Below are experts of layer 4 (counted from 0) of a mixture-of-experts language model. Rows are named router (the router's row for the expert), up (a neuron's input weights, with its number) and show model dimensions 0-95. Each number is 200 + 20 x the weight over its row's rms, rounded and kept within 0 to 999.
Before each expert's rows: a language model's description of what the expert responds to. This comes from a sample of Wikipedia text that the model never trained on.

# expert 24
Hyphenated prefixes, spaces
router,193,180,205,195,190,200,190,216,179,195,202,206,158,201,222,205,227,174,205,175,170,222,185,233,191,222,200,211,199,239,188,155,180,186,167,179,189,232,179,201,197,202,198,198,210,230,172,239,187,184,218,225,199,205,174,163,212,152,202,177,198,204,226,186,183,206,182,240,202,221,220,207,206,198,208,178,199,182,248,162,229,216,191,215,193,164,202,191,215,210,215,200,190,185,226,173
up0,222,196,216,192,193,161,194,176,171,197,192,176,158,190,215,190,223,194,239,218,215,183,186,205,205,184,183,181,182,168,195,206,222,188,215,180,188,218,222,178,173,200,220,213,184,221,176,208,209,177,211,235,213,181,198,213,203,196,215,186,179,213,208,178,183,193,204,234,190,228,192,209,190,197,197,157,201,182,233,186,206,160,195,203,207,216,187,172,224,197,169,198,207,193,214,226
up1,204,162,205,207,207,190,217,137,212,180,188,182,201,150,205,217,210,205,206,202,165,207,187,189,178,221,191,190,180,214,213,207,167,223,235,191,195,203,202,182,219,175,185,208,175,220,206,201,213,221,169,214,209,183,184,184,200,215,226,197,238,139,211,232,217,228,220,222,210,190,186,218,207,236,205,172,190,189,235,210,172,214,203,193,202,183,230,221,214,220,186,182,187,204,172,169
up2,208,224,235,191,196,219,187,174,186,198,202,221,217,211,196,202,157,215,216,190,180,159,245,221,210,204,197,172,216,187,197,180,186,169,213,194,201,196,220,178,211,199,235,219,184,184,173,182,186,196,226,228,199,195,216,218,196,221,229,204,236,206,247,197,186,198,219,188,215,225,194,217,215,210,182,227,170,236,178,219,205,216,204,200,226,206,212,213,217,172,208,194,164,212,234,234
up3,216,200,205,173,198,203,227,168,201,222,222,167,218,192,195,185,192,202,196,192,204,216,158,190,213,196,233,214,195,200,264,213,218,215,209,195,162,221,178,205,216,193,204,233,202,206,201,183,196,206,197,217,201,201,180,207,189,185,213,155,198,171,190,174,164,207,197,176,168,195,173,208,202,160,175,184,214,203,231,241,209,211,199,162,226,200,187,172,194,211,179,201,243,214,205,224
up4,188,189,205,166,185,203,217,203,179,213,212,174,168,171,201,227,208,196,204,194,174,177,236,241,219,187,176,178,219,183,199,174,218,202,172,168,199,213,234,188,237,208,205,215,198,204,188,187,210,181,242,193,232,270,197,198,194,176,200,191,205,212,176,216,219,160,225,216,191,212,189,203,223,220,181,196,219,206,218,221,220,178,198,194,223,187,187,194,208,253,217,209,197,221,206,176
up5,221,199,173,217,186,160,206,208,184,224,187,210,143,183,219,213,208,193,204,224,177,204,238,223,182,217,204,225,170,203,222,188,185,204,162,195,226,219,222,172,175,209,207,191,195,222,183,208,206,176,201,219,209,217,210,172,215,185,181,186,190,205,232,187,183,209,213,229,214,225,189,192,184,168,215,182,190,189,233,197,180,175,194,205,180,214,200,196,215,215,239,200,233,182,215,216
up6,210,141,172,235,218,160,201,164,211,239,171,207,185,209,217,198,216,223,204,219,193,211,172,224,158,193,188,188,171,205,189,188,179,181,184,200,228,215,193,185,155,207,177,208,185,223,230,198,217,200,194,214,193,186,216,195,213,192,212,223,183,200,180,178,216,191,218,203,193,227,213,234,210,192,173,186,224,204,238,226,186,203,160,209,168,205,210,192,206,221,211,152,192,171,210,216
up7,213,218,239,216,202,183,200,191,192,226,229,206,189,216,209,203,210,176,206,213,218,219,146,193,193,193,211,182,205,231,219,192,204,199,211,170,201,212,219,186,199,218,233,190,186,200,207,240,207,219,174,208,166,191,196,202,197,198,219,160,201,176,209,187,184,192,165,191,196,198,154,235,212,169,189,212,205,143,219,219,192,209,197,180,209,228,191,244,236,207,217,164,176,202,169,210
up8,174,173,178,204,191,193,216,179,219,235,234,206,195,184,214,241,171,228,224,202,180,204,159,227,189,189,207,208,190,176,212,211,206,245,216,207,194,169,207,167,201,235,239,176,170,167,178,171,248,219,202,204,179,219,206,161,193,189,238,169,223,189,192,237,152,204,201,198,206,182,146,208,183,202,192,194,215,208,251,195,176,220,202,214,188,209,193,217,199,233,190,174,168,216,189,208
up9,225,182,157,205,205,188,221,190,242,195,189,232,161,189,239,207,199,174,207,215,177,207,183,210,186,207,238,239,165,215,185,199,230,229,176,206,243,233,186,196,168,198,189,210,196,222,192,210,218,201,186,217,172,196,226,212,193,175,184,224,218,195,184,201,190,216,219,199,217,207,205,229,206,187,217,152,222,204,248,199,188,178,185,205,199,183,202,192,224,208,260,199,189,190,179,217
up10,186,179,161,213,198,191,193,221,223,210,205,185,228,223,202,190,186,182,224,178,184,223,208,189,237,202,180,202,203,177,191,155,222,215,208,192,220,190,212,205,227,199,205,199,211,216,199,222,199,213,225,219,183,219,209,197,177,225,202,189,217,169,185,194,236,205,197,179,176,214,189,205,187,181,216,191,173,189,228,191,192,170,207,216,194,223,189,193,187,221,219,211,190,198,197,205
up11,219,209,175,200,197,183,195,152,200,198,214,188,193,224,218,194,197,204,193,220,203,204,225,190,179,217,172,194,198,195,204,192,188,203,173,169,215,207,178,185,203,218,198,187,209,204,193,187,207,208,229,198,216,195,195,225,192,202,191,162,168,188,206,188,190,207,214,179,199,186,147,207,174,152,167,175,221,221,186,228,205,185,205,197,225,217,235,232,216,175,216,196,222,207,171,205
up12,177,180,180,186,222,221,199,190,183,247,227,204,213,191,225,193,185,219,222,210,197,203,169,236,219,225,178,175,202,224,196,220,213,199,224,239,224,184,229,190,192,174,200,198,185,178,207,196,238,232,161,219,171,210,202,203,183,221,208,170,196,200,171,215,193,183,171,171,177,215,193,200,220,171,183,197,223,184,215,212,173,203,204,214,196,221,201,212,208,198,157,161,199,190,222,196
up13,193,198,168,185,217,198,197,169,165,220,212,219,179,184,197,203,181,226,190,208,163,196,187,218,200,214,190,219,203,211,212,158,217,221,195,203,239,229,243,200,197,178,216,194,169,165,196,205,219,210,174,196,204,226,192,230,172,182,201,178,220,201,161,201,206,200,212,181,162,211,170,198,197,182,193,226,220,170,230,241,195,203,233,225,210,223,195,219,232,206,193,159,171,204,171,204
up14,200,202,221,183,197,237,207,189,195,188,182,243,197,193,190,254,183,201,206,198,195,188,178,179,178,185,205,213,174,212,207,220,209,208,225,196,213,165,176,211,187,185,198,220,158,176,211,177,195,177,190,259,229,192,206,198,228,193,203,179,178,210,239,187,198,233,193,209,216,191,212,197,194,213,212,246,199,200,211,202,191,210,218,193,197,192,202,206,230,246,174,140,232,209,228,186
up15,198,242,222,155,235,190,181,190,190,208,226,218,203,215,215,219,170,201,203,217,158,186,233,215,217,185,238,193,208,190,196,178,197,235,221,207,177,199,217,233,211,214,222,191,206,170,185,222,190,181,190,216,210,219,207,205,199,194,199,171,230,207,208,223,208,202,211,221,200,177,182,217,181,179,224,215,166,184,180,216,181,154,226,185,243,201,251,199,196,184,185,177,199,203,192,186
up16,234,174,201,197,209,203,230,176,213,175,212,173,204,192,221,215,195,170,221,217,200,181,218,194,182,201,195,175,221,172,200,156,208,223,199,177,222,219,185,202,189,175,233,202,185,197,175,199,202,222,201,229,212,211,188,212,213,195,187,188,194,210,199,218,213,186,203,196,199,200,206,230,182,200,175,182,220,190,266,199,221,188,208,184,218,217,204,188,246,208,220,217,175,185,204,210
up17,160,209,231,199,228,201,206,199,218,228,242,224,220,217,189,236,187,213,219,186,218,209,190,238,192,199,223,201,193,182,206,185,199,171,215,234,230,213,201,221,230,196,184,217,188,224,220,227,224,214,159,186,174,175,193,202,184,225,224,181,203,190,206,174,175,171,194,194,155,231,220,203,180,169,201,173,190,179,178,221,205,203,184,154,195,192,204,223,204,231,224,209,198,221,176,229
up18,231,193,199,224,202,183,214,197,191,176,228,220,156,182,192,210,168,222,211,219,185,172,163,195,151,185,231,200,191,193,192,178,228,206,205,192,212,206,205,213,189,153,192,202,211,188,194,180,162,173,198,221,169,203,217,185,195,220,198,162,217,220,183,172,205,202,218,203,186,208,192,164,160,200,180,175,227,196,198,212,220,200,199,191,208,203,208,192,201,220,158,204,187,194,205,224
up19,195,186,183,215,185,228,205,182,227,209,174,221,183,190,152,213,193,226,228,213,176,156,184,204,181,183,199,150,188,199,255,178,214,221,213,216,183,216,214,178,197,200,217,231,180,177,201,228,210,214,223,239,215,185,200,217,180,219,185,180,178,204,225,208,234,213,210,216,188,210,225,156,216,191,196,210,193,197,199,225,199,231,180,217,171,205,194,245,209,177,187,220,182,198,210,204
up20,188,175,222,232,188,210,181,185,229,197,212,166,177,226,202,181,183,247,219,212,164,186,197,194,187,215,185,197,224,196,195,165,208,220,209,170,214,239,182,197,196,201,222,209,186,209,191,190,203,194,168,208,214,224,186,205,145,212,229,188,206,200,237,182,162,197,182,209,234,187,217,215,206,229,204,188,176,151,188,201,201,173,182,205,205,185,187,185,188,173,195,201,195,183,191,226
up21,247,194,207,163,197,193,183,196,165,196,191,211,202,216,224,216,176,206,227,202,208,205,192,226,214,181,244,220,209,160,200,210,189,164,223,194,184,211,221,195,213,197,202,187,201,198,220,148,163,176,211,205,189,157,239,201,206,211,187,221,234,213,208,219,180,188,183,192,221,202,175,204,188,171,184,172,221,225,208,203,205,208,220,228,206,216,220,182,252,236,193,182,199,177,174,200
up22,222,194,194,230,221,186,247,186,190,216,218,201,200,202,206,217,193,190,222,190,192,205,200,201,185,199,229,195,186,172,215,166,198,197,210,208,177,164,203,197,228,207,187,212,182,194,243,182,216,210,194,233,191,215,212,185,227,193,211,174,211,182,212,254,204,211,207,170,219,192,168,177,181,177,195,194,189,167,182,203,204,202,206,200,210,211,214,211,190,209,196,174,207,216,188,207
up23,201,172,214,199,198,179,207,204,188,214,192,191,194,253,200,211,185,206,193,214,208,203,171,188,233,206,187,197,183,194,191,207,210,195,170,192,236,195,225,187,161,188,206,214,192,204,201,200,211,173,184,207,197,201,227,179,226,200,215,238,217,179,201,239,229,193,198,201,178,203,200,189,191,215,165,177,232,177,201,195,170,211,216,181,209,196,158,224,185,235,241,201,206,214,187,235
up24,229,237,184,179,215,176,193,199,171,213,190,214,196,217,211,196,200,198,187,188,182,170,199,232,205,229,184,193,175,225,205,199,186,218,230,152,176,215,229,188,238,227,190,230,196,217,219,155,174,217,183,235,196,222,198,204,236,193,199,191,211,190,176,177,170,214,226,186,196,192,191,178,201,168,200,214,172,187,216,218,180,178,203,202,252,211,189,162,221,198,182,179,208,173,192,198
up25,197,206,194,160,195,194,205,216,165,173,200,210,216,154,220,198,186,195,192,233,206,194,191,188,194,198,211,211,166,184,193,169,224,194,233,262,226,210,229,185,202,215,201,202,216,230,192,218,220,199,230,228,209,217,196,183,194,220,186,232,225,209,221,218,213,190,228,195,187,197,196,218,223,208,198,163,196,212,228,211,198,205,237,233,191,185,199,237,195,199,204,206,197,175,186,188
up26,213,191,180,191,198,225,192,193,176,224,194,158,225,190,221,199,181,205,203,196,204,165,174,185,201,216,205,189,181,204,176,199,211,252,235,182,186,188,220,182,208,191,200,206,170,167,221,225,222,217,173,219,192,210,214,197,166,217,183,239,170,202,198,213,205,198,174,199,188,221,197,240,194,173,200,213,214,166,228,197,188,177,212,227,196,221,181,218,187,192,202,230,201,229,213,235
up27,210,192,199,190,222,199,200,183,189,199,189,169,218,198,180,225,189,196,204,198,170,167,208,203,175,193,204,219,200,199,210,164,178,207,214,157,205,213,186,205,214,196,182,204,185,227,166,195,227,191,214,210,207,228,191,181,238,215,194,158,223,190,185,178,206,180,193,229,216,189,180,221,211,205,201,180,193,237,240,195,191,194,209,232,197,200,195,206,262,231,153,199,152,186,186,209
up28,231,180,193,186,230,151,213,220,205,189,226,195,169,190,213,209,215,171,199,175,172,155,199,202,195,217,197,175,208,199,207,199,189,224,206,157,193,195,183,216,200,211,213,201,184,184,193,180,181,209,176,215,210,204,228,194,197,196,213,148,191,224,191,162,180,189,233,208,196,218,201,192,198,198,234,163,207,196,268,197,190,191,198,195,200,199,230,217,220,212,244,227,220,176,196,193
up29,215,207,188,165,215,225,150,214,164,204,235,216,178,215,176,240,158,224,204,198,174,211,200,201,194,222,195,189,215,201,205,168,208,206,224,208,215,178,242,196,190,177,222,191,206,200,165,235,181,168,198,187,209,196,187,166,191,215,249,196,183,190,199,194,192,177,177,186,192,194,175,219,182,175,169,236,181,246,195,222,166,203,223,170,218,241,180,227,197,175,202,175,211,173,188,225
up30,201,205,208,175,228,212,212,165,198,205,178,179,197,208,206,196,181,162,216,222,199,205,189,189,175,166,193,214,182,206,202,199,228,177,270,199,201,204,183,200,191,204,218,202,182,199,229,206,226,201,233,212,224,221,196,210,202,195,208,216,196,154,205,211,224,180,245,197,185,216,188,205,233,181,184,200,200,205,220,233,182,183,213,178,232,205,231,228,254,208,187,198,199,185,168,240
up31,201,172,150,184,181,183,188,163,206,240,219,179,174,188,227,201,208,206,201,192,195,212,187,199,220,172,210,203,196,205,169,194,237,191,217,189,182,186,216,211,219,203,243,195,227,234,198,178,190,224,198,208,174,223,207,171,191,210,223,195,203,209,219,172,165,201,205,162,200,201,193,182,188,202,155,168,195,213,210,219,181,204,209,228,209,214,250,194,212,216,142,148,226,192,178,212
up32,225,145,171,163,196,160,208,186,185,203,212,213,183,188,215,234,199,188,205,234,200,228,208,203,210,214,208,237,194,188,234,210,210,191,180,192,198,207,199,206,198,220,198,166,198,212,192,193,191,186,203,207,154,221,222,187,183,203,183,153,203,195,239,209,213,216,210,213,204,212,156,194,180,182,199,193,176,186,231,204,185,179,215,178,209,222,211,180,218,223,188,215,187,219,184,219
up33,181,212,214,189,222,194,204,181,174,193,198,186,238,193,213,175,178,197,219,214,164,215,238,195,182,188,189,202,203,185,194,189,194,155,224,182,217,169,200,198,176,172,219,209,187,210,163,209,203,218,230,215,188,182,204,210,242,225,228,224,188,206,251,171,161,212,222,172,189,200,191,209,197,213,232,201,191,218,212,199,208,185,222,205,230,201,203,176,241,181,205,209,183,212,204,195
up34,226,183,202,206,174,185,194,183,193,216,210,243,214,175,190,196,211,182,220,218,166,157,245,221,201,209,197,217,177,216,180,219,211,213,176,204,202,241,185,205,204,207,193,216,187,203,214,174,221,194,213,223,189,197,191,201,198,193,198,193,200,204,205,208,162,166,222,178,215,232,225,215,217,174,205,196,207,187,212,209,193,180,203,236,208,221,202,190,184,197,189,187,181,167,216,195
up35,213,205,223,199,220,185,174,209,163,204,167,173,206,238,204,203,182,202,210,222,177,179,203,187,169,193,197,193,215,212,211,191,186,221,219,190,162,207,175,189,184,176,219,233,199,210,201,199,191,217,264,220,223,199,204,185,237,198,228,192,173,220,229,166,159,171,204,220,211,219,194,195,180,170,218,183,173,216,192,222,187,199,225,198,191,180,201,194,234,200,183,167,190,203,193,182
up36,202,183,219,199,166,178,184,158,175,214,194,208,184,205,210,210,190,179,197,191,184,196,236,155,199,205,204,178,219,192,214,177,201,189,179,172,203,163,219,209,228,165,172,202,185,189,239,178,182,164,176,192,230,214,205,166,191,220,191,213,200,233,176,201,180,233,212,207,163,228,166,184,169,192,188,205,195,194,213,199,202,205,214,236,230,203,209,221,188,211,233,185,209,201,209,215
up37,217,191,205,236,209,208,158,185,188,188,193,245,204,186,201,203,184,204,254,221,184,206,221,200,190,200,192,219,224,204,198,204,210,169,208,200,174,228,228,195,226,206,220,201,194,191,182,216,196,214,222,210,200,216,190,185,213,201,237,204,199,225,219,206,219,211,246,228,201,203,193,204,199,207,198,169,176,247,224,193,202,163,194,201,195,190,224,169,180,246,188,176,231,204,186,189
up38,197,169,191,214,200,188,233,173,205,219,212,242,217,215,208,190,189,215,208,198,164,211,213,176,184,219,184,209,204,174,237,157,198,210,172,168,182,173,205,231,180,179,204,211,223,198,212,210,215,177,188,213,198,197,177,193,201,198,186,174,228,192,196,198,225,236,197,218,189,199,176,186,194,182,196,176,189,176,228,219,176,213,223,165,203,214,218,211,200,222,201,212,214,231,190,212
up39,179,224,218,213,192,205,161,207,186,233,190,191,220,174,198,223,217,200,187,224,187,163,224,205,182,186,229,202,204,219,204,174,205,191,224,209,205,225,194,167,185,177,230,200,215,243,217,181,193,208,206,231,192,242,197,194,206,203,196,167,209,210,189,171,174,196,239,166,169,222,191,205,193,202,193,217,158,187,200,194,196,193,229,224,177,239,189,202,197,242,234,217,180,206,202,178
up40,236,222,202,191,198,172,193,189,185,201,213,203,213,216,167,191,188,199,207,205,201,205,196,156,194,203,234,206,192,160,239,146,204,175,211,198,201,199,187,228,226,174,201,192,186,207,206,171,203,202,182,207,204,204,236,187,195,188,186,224,205,180,204,218,211,220,215,177,183,184,176,204,224,175,162,197,235,207,190,184,194,210,154,195,189,203,214,234,215,188,180,204,219,157,171,186
up41,198,198,207,187,207,223,194,206,202,181,188,211,217,196,204,184,171,178,227,209,183,185,177,154,220,198,206,186,214,204,201,208,229,217,192,165,181,192,211,188,231,200,219,235,180,220,169,245,208,188,203,190,192,184,218,154,209,216,193,185,220,200,204,201,177,210,198,156,185,211,216,179,184,191,213,198,147,170,213,218,180,174,184,188,202,193,192,181,193,211,207,227,164,216,198,200
up42,221,211,218,169,239,187,173,220,219,197,202,189,198,188,210,241,185,192,211,188,223,211,209,191,200,177,192,220,214,210,184,191,237,171,204,209,201,167,191,243,183,188,199,201,210,206,210,196,174,229,178,239,170,218,212,189,216,184,221,176,204,208,248,230,215,198,177,181,193,212,178,184,173,188,197,192,168,199,240,234,183,192,214,216,212,200,214,214,217,189,236,190,176,209,215,216
up43,209,192,203,201,209,179,185,187,187,160,185,218,194,196,219,205,175,164,207,211,203,210,205,197,178,213,196,187,213,167,215,173,212,232,185,204,214,177,206,204,179,186,201,161,179,191,206,195,190,187,215,185,184,195,241,221,208,190,223,180,190,194,236,224,230,230,177,175,192,198,212,206,196,166,193,193,197,198,205,199,214,200,222,208,215,228,168,217,199,205,195,184,156,202,208,221
up44,186,181,219,211,180,182,177,206,183,215,224,176,192,210,226,184,201,198,200,220,176,159,185,200,199,201,206,203,217,185,193,184,193,216,192,203,203,200,173,189,192,220,226,229,188,213,177,213,196,215,207,210,192,211,192,189,183,239,210,174,202,186,217,184,170,199,212,192,188,178,168,212,203,227,185,183,233,211,244,211,168,189,183,203,179,204,193,220,209,231,195,153,179,203,195,200
up45,210,188,215,171,192,182,219,222,172,173,185,208,198,159,170,229,186,181,194,194,216,215,208,217,192,174,213,212,201,139,206,214,225,202,200,209,205,178,195,186,174,203,215,207,209,222,214,158,209,197,237,212,198,207,224,233,184,208,231,187,223,226,183,194,202,235,197,184,194,221,226,210,160,178,198,171,189,193,239,219,192,164,193,232,202,217,174,193,201,217,181,204,189,174,223,204
up46,201,219,202,219,183,192,225,200,194,179,221,203,209,190,187,217,172,180,191,233,192,178,167,203,181,235,190,194,223,203,199,192,216,204,197,177,197,200,201,220,174,157,199,195,202,184,153,212,159,185,201,202,201,201,186,219,227,182,206,175,184,187,209,197,195,222,204,212,180,219,196,192,189,183,195,185,202,204,260,206,186,205,226,239,250,195,208,189,208,215,207,169,216,176,187,205
up47,225,196,214,222,192,184,207,189,170,158,182,190,215,217,197,203,195,170,200,213,215,223,227,174,160,181,199,207,178,189,199,217,198,207,187,210,246,205,193,203,195,181,206,185,202,195,195,188,203,209,219,177,187,233,219,210,231,224,170,203,244,192,216,175,174,236,171,224,204,201,240,201,199,146,212,199,206,212,176,226,223,231,194,208,199,241,179,190,244,204,194,203,160,165,180,199
up48,218,181,199,191,210,182,211,178,182,191,180,191,233,186,204,204,185,175,183,224,201,213,179,223,188,227,195,224,201,185,201,147,208,201,185,212,194,234,208,187,203,181,187,227,209,218,175,223,226,204,213,204,212,239,223,190,222,212,183,174,192,184,213,154,186,205,208,194,200,228,176,239,162,196,181,171,188,184,239,198,204,175,189,234,186,196,188,196,215,201,210,178,219,162,193,198
up49,226,172,183,206,184,162,211,179,184,212,178,176,178,198,230,180,221,187,221,232,213,189,207,217,177,205,187,180,179,203,202,216,191,195,180,189,206,213,216,181,182,189,184,220,183,248,184,210,213,178,207,234,182,206,219,194,191,211,204,199,170,233,210,173,196,190,193,229,208,225,186,193,178,197,180,185,205,166,231,180,204,165,188,223,179,225,179,186,233,225,180,178,217,217,210,190
up50,212,211,190,227,173,212,176,182,161,203,206,207,215,203,193,214,183,240,207,202,188,227,176,225,197,157,194,200,192,215,210,196,207,203,248,183,240,205,221,208,222,229,238,199,181,212,177,233,212,232,167,220,173,185,199,150,174,186,191,182,229,183,180,182,177,191,189,211,174,172,154,191,205,189,189,200,199,206,205,226,180,184,208,218,204,242,235,196,200,194,185,202,162,203,190,177
up51,243,153,198,185,194,160,214,167,200,215,149,226,193,197,233,189,203,184,206,233,203,214,186,226,185,236,192,199,173,188,195,171,190,236,184,213,205,219,208,188,189,194,173,195,197,203,225,170,210,215,214,202,176,211,204,195,230,213,172,203,199,204,201,215,178,201,179,197,191,217,201,219,184,202,208,163,229,179,198,200,178,166,173,219,201,207,196,214,206,223,248,246,239,182,185,210
up52,202,205,180,179,202,131,219,187,207,178,226,181,253,193,204,227,206,185,205,222,201,183,237,203,218,212,222,197,183,210,207,182,201,193,169,216,232,213,205,203,205,197,194,208,226,216,199,198,207,197,212,264,200,202,190,185,223,222,174,171,222,201,208,218,186,231,207,201,196,210,179,200,181,187,202,170,184,196,229,205,166,225,171,212,166,200,166,213,188,207,207,218,245,195,219,191
up53,202,198,170,221,188,184,211,184,181,197,188,220,218,168,236,214,205,191,213,215,220,197,194,203,197,180,214,177,206,215,190,190,226,215,188,197,183,218,201,203,239,240,208,206,211,191,196,189,211,199,139,201,204,214,217,198,211,199,217,165,195,192,224,190,181,213,205,206,193,225,181,209,205,194,197,179,210,192,250,222,210,162,177,186,199,201,210,211,178,189,186,189,228,238,187,212
up54,216,230,192,209,256,211,224,224,202,190,162,206,202,163,180,195,197,177,174,213,212,202,201,233,189,182,224,200,181,199,213,224,202,198,206,215,212,214,198,194,206,194,207,227,225,179,211,162,211,201,241,193,231,182,200,218,213,165,249,209,225,214,146,166,188,212,179,188,183,251,235,216,196,210,194,228,172,214,177,202,207,180,202,192,199,245,186,192,216,196,196,214,215,206,211,203
up55,211,185,200,191,176,148,189,137,188,202,179,207,197,165,149,200,184,171,199,205,246,214,222,179,215,177,221,193,191,160,200,166,197,195,179,203,214,185,195,219,200,199,209,189,187,237,218,210,190,217,210,200,217,178,226,242,215,186,217,209,219,222,213,197,179,212,232,165,177,217,201,198,209,171,179,178,163,196,177,198,192,195,231,247,225,191,197,210,233,212,217,211,171,204,198,218
up56,219,209,212,220,226,205,182,191,198,195,205,206,215,233,219,208,209,169,223,207,176,216,178,227,198,198,187,200,233,187,223,207,203,204,218,209,173,178,188,223,202,177,221,188,196,168,208,201,220,185,189,203,215,192,205,241,185,177,222,156,195,188,203,220,213,236,193,187,194,206,171,196,197,189,173,212,184,207,190,227,189,225,182,218,223,218,204,219,204,239,197,157,189,198,199,229
up57,217,184,171,208,173,192,208,180,180,217,214,195,167,174,202,241,174,194,206,213,193,192,203,214,174,207,192,209,221,213,186,202,180,223,188,199,207,222,180,188,225,188,224,183,189,190,177,187,220,208,220,218,220,237,191,205,191,197,201,149,184,191,200,220,193,232,223,215,195,205,183,239,197,220,195,209,235,184,243,198,177,205,199,257,204,219,217,214,200,202,232,152,181,158,219,214
up58,200,210,186,198,207,221,184,181,247,217,190,190,186,220,204,236,168,210,247,190,161,213,202,202,231,200,221,216,184,197,208,216,189,232,248,177,208,192,226,196,193,190,210,171,180,179,186,186,206,206,177,223,185,183,219,196,136,213,197,203,218,208,224,239,170,183,181,194,213,191,205,173,210,185,199,181,211,176,205,200,198,204,210,204,208,212,196,243,233,206,191,224,191,158,216,174
up59,247,204,196,197,196,159,190,177,186,185,182,224,191,189,169,222,181,190,204,221,181,205,246,186,173,240,224,204,210,184,188,204,185,199,170,217,196,202,205,172,192,211,186,198,192,222,212,197,233,202,217,211,215,205,213,236,198,178,204,200,196,204,219,168,148,204,190,165,188,211,203,235,220,185,202,184,199,178,188,175,181,194,185,211,214,203,190,202,212,199,212,209,219,196,201,191
up60,232,226,177,175,239,183,214,170,230,191,199,200,225,217,188,195,184,186,207,199,182,183,189,184,177,174,235,186,191,197,219,208,214,228,180,222,242,199,218,173,191,241,200,190,205,212,210,213,199,185,202,268,191,195,195,175,195,200,197,188,218,236,240,224,192,207,230,205,175,182,212,167,173,158,192,182,196,208,209,211,195,207,190,227,195,189,203,196,207,213,192,223,185,208,175,236
up61,199,192,182,177,191,188,226,191,230,188,206,217,184,175,187,214,194,194,217,190,148,209,177,192,212,179,191,213,197,156,236,209,211,220,201,164,207,196,202,193,177,200,215,194,202,206,213,216,204,194,205,192,184,183,200,206,190,199,217,220,205,186,150,202,209,238,209,199,177,198,228,190,186,202,184,171,192,223,211,220,221,161,229,167,239,180,184,192,232,202,171,131,198,203,190,228
up62,221,227,213,141,176,204,204,197,181,161,162,184,216,209,192,207,168,195,202,239,185,205,189,202,180,197,208,242,206,202,224,171,211,181,202,199,207,199,231,213,207,211,201,200,186,188,225,188,181,231,190,204,192,206,222,231,219,205,205,219,209,181,191,173,208,190,235,182,217,179,182,218,196,178,197,177,183,201,190,212,227,169,194,201,196,211,183,222,171,193,204,221,206,190,200,232
up63,229,179,212,231,209,206,173,203,162,218,167,192,187,179,221,195,205,215,210,206,193,187,214,225,188,207,194,187,180,175,221,205,166,209,207,217,196,226,217,197,161,210,204,216,187,200,199,189,230,194,199,194,202,184,208,198,228,218,208,207,214,203,218,176,168,198,186,204,195,224,186,237,162,215,222,153,190,202,179,181,197,211,172,193,199,214,197,185,244,212,240,205,194,193,184,213
up64,200,171,204,170,209,212,200,209,173,172,159,210,192,237,238,218,193,188,194,192,235,164,180,224,212,217,226,183,198,166,226,167,185,219,180,217,202,202,214,183,213,170,176,203,198,225,190,183,198,242,189,195,199,220,200,163,198,200,211,198,227,206,225,228,192,187,192,193,193,239,185,194,212,240,200,195,167,184,185,182,196,232,163,161,225,217,187,219,200,220,215,219,197,202,202,201
up65,199,186,213,216,215,222,188,229,182,229,182,191,191,218,198,199,207,206,238,185,191,184,187,214,185,208,191,160,183,160,193,193,211,213,229,207,226,223,227,197,206,186,191,195,179,223,186,200,210,237,179,210,188,182,224,224,222,211,208,219,208,188,190,203,160,218,174,177,172,229,204,233,169,219,226,179,186,195,179,228,211,190,177,176,171,175,217,192,246,235,211,187,195,182,210,190
up66,201,223,186,214,183,179,213,170,169,227,197,216,180,214,182,225,187,170,216,215,166,197,200,205,222,204,218,189,258,162,204,214,219,194,200,201,201,188,188,198,225,161,216,202,193,195,180,177,170,201,241,229,227,240,217,195,220,235,200,174,166,188,236,160,171,189,202,220,183,186,187,201,161,208,219,235,188,237,216,216,178,201,212,189,208,200,205,216,225,191,147,187,191,213,178,180
up67,209,204,219,161,170,182,188,206,208,193,221,202,229,224,193,209,200,189,207,196,228,195,173,187,202,178,224,185,213,185,221,241,214,189,181,167,186,168,159,198,237,160,202,224,182,204,194,187,212,201,207,198,217,210,207,230,186,214,200,179,195,189,221,230,235,213,196,206,184,212,202,149,192,201,205,190,162,213,205,249,189,188,184,192,220,212,236,229,207,183,224,165,156,232,204,210
up68,204,226,222,160,180,197,183,174,228,216,203,196,194,224,216,195,205,213,211,222,218,206,170,231,194,188,188,177,193,221,198,169,218,189,207,224,208,206,189,185,218,219,194,234,150,174,246,205,211,225,213,197,234,215,196,219,181,215,224,175,218,184,194,211,223,172,185,189,184,196,187,198,223,179,189,200,184,211,177,227,202,218,187,239,198,200,218,232,200,195,189,201,190,238,209,205
up69,212,177,169,203,230,189,183,176,184,218,207,197,215,237,224,214,180,182,204,183,181,205,203,231,197,183,192,182,182,217,192,230,215,220,203,194,180,184,206,201,197,172,189,195,159,179,203,211,214,205,166,192,183,242,205,204,191,225,234,171,213,194,178,207,191,196,209,179,173,207,154,201,200,164,189,226,159,193,212,235,187,179,231,183,199,205,187,205,218,190,197,163,198,224,204,213
up70,192,193,189,177,266,189,191,200,205,207,185,192,198,207,204,222,211,210,177,197,180,180,236,220,187,210,206,233,217,220,234,198,198,202,174,162,242,166,186,191,199,165,194,205,195,230,199,191,178,208,209,216,228,160,238,182,235,246,182,189,206,190,207,163,222,194,180,206,198,175,185,212,185,179,174,211,203,205,228,185,183,215,208,170,204,201,218,202,204,209,211,189,174,211,194,198
up71,220,225,185,218,193,191,205,193,168,212,171,207,170,208,224,188,202,192,238,219,204,186,193,217,199,173,201,176,160,189,202,187,207,204,218,207,184,220,232,192,192,214,194,231,175,228,152,210,200,190,193,220,204,212,198,226,211,179,208,184,177,214,203,195,175,206,186,206,207,225,174,171,193,186,190,151,212,193,227,184,206,169,176,214,177,201,178,199,203,215,189,181,218,189,219,216
up72,183,183,188,207,211,204,187,203,170,220,182,228,190,225,182,214,190,195,200,217,173,189,200,198,186,195,224,224,192,195,192,197,215,195,191,168,231,219,179,157,164,177,231,218,216,176,201,225,217,202,212,205,220,205,205,209,234,211,219,140,175,204,200,192,220,235,226,224,188,215,222,227,211,220,201,210,227,188,211,237,182,184,187,233,224,201,237,195,190,198,220,163,207,204,196,218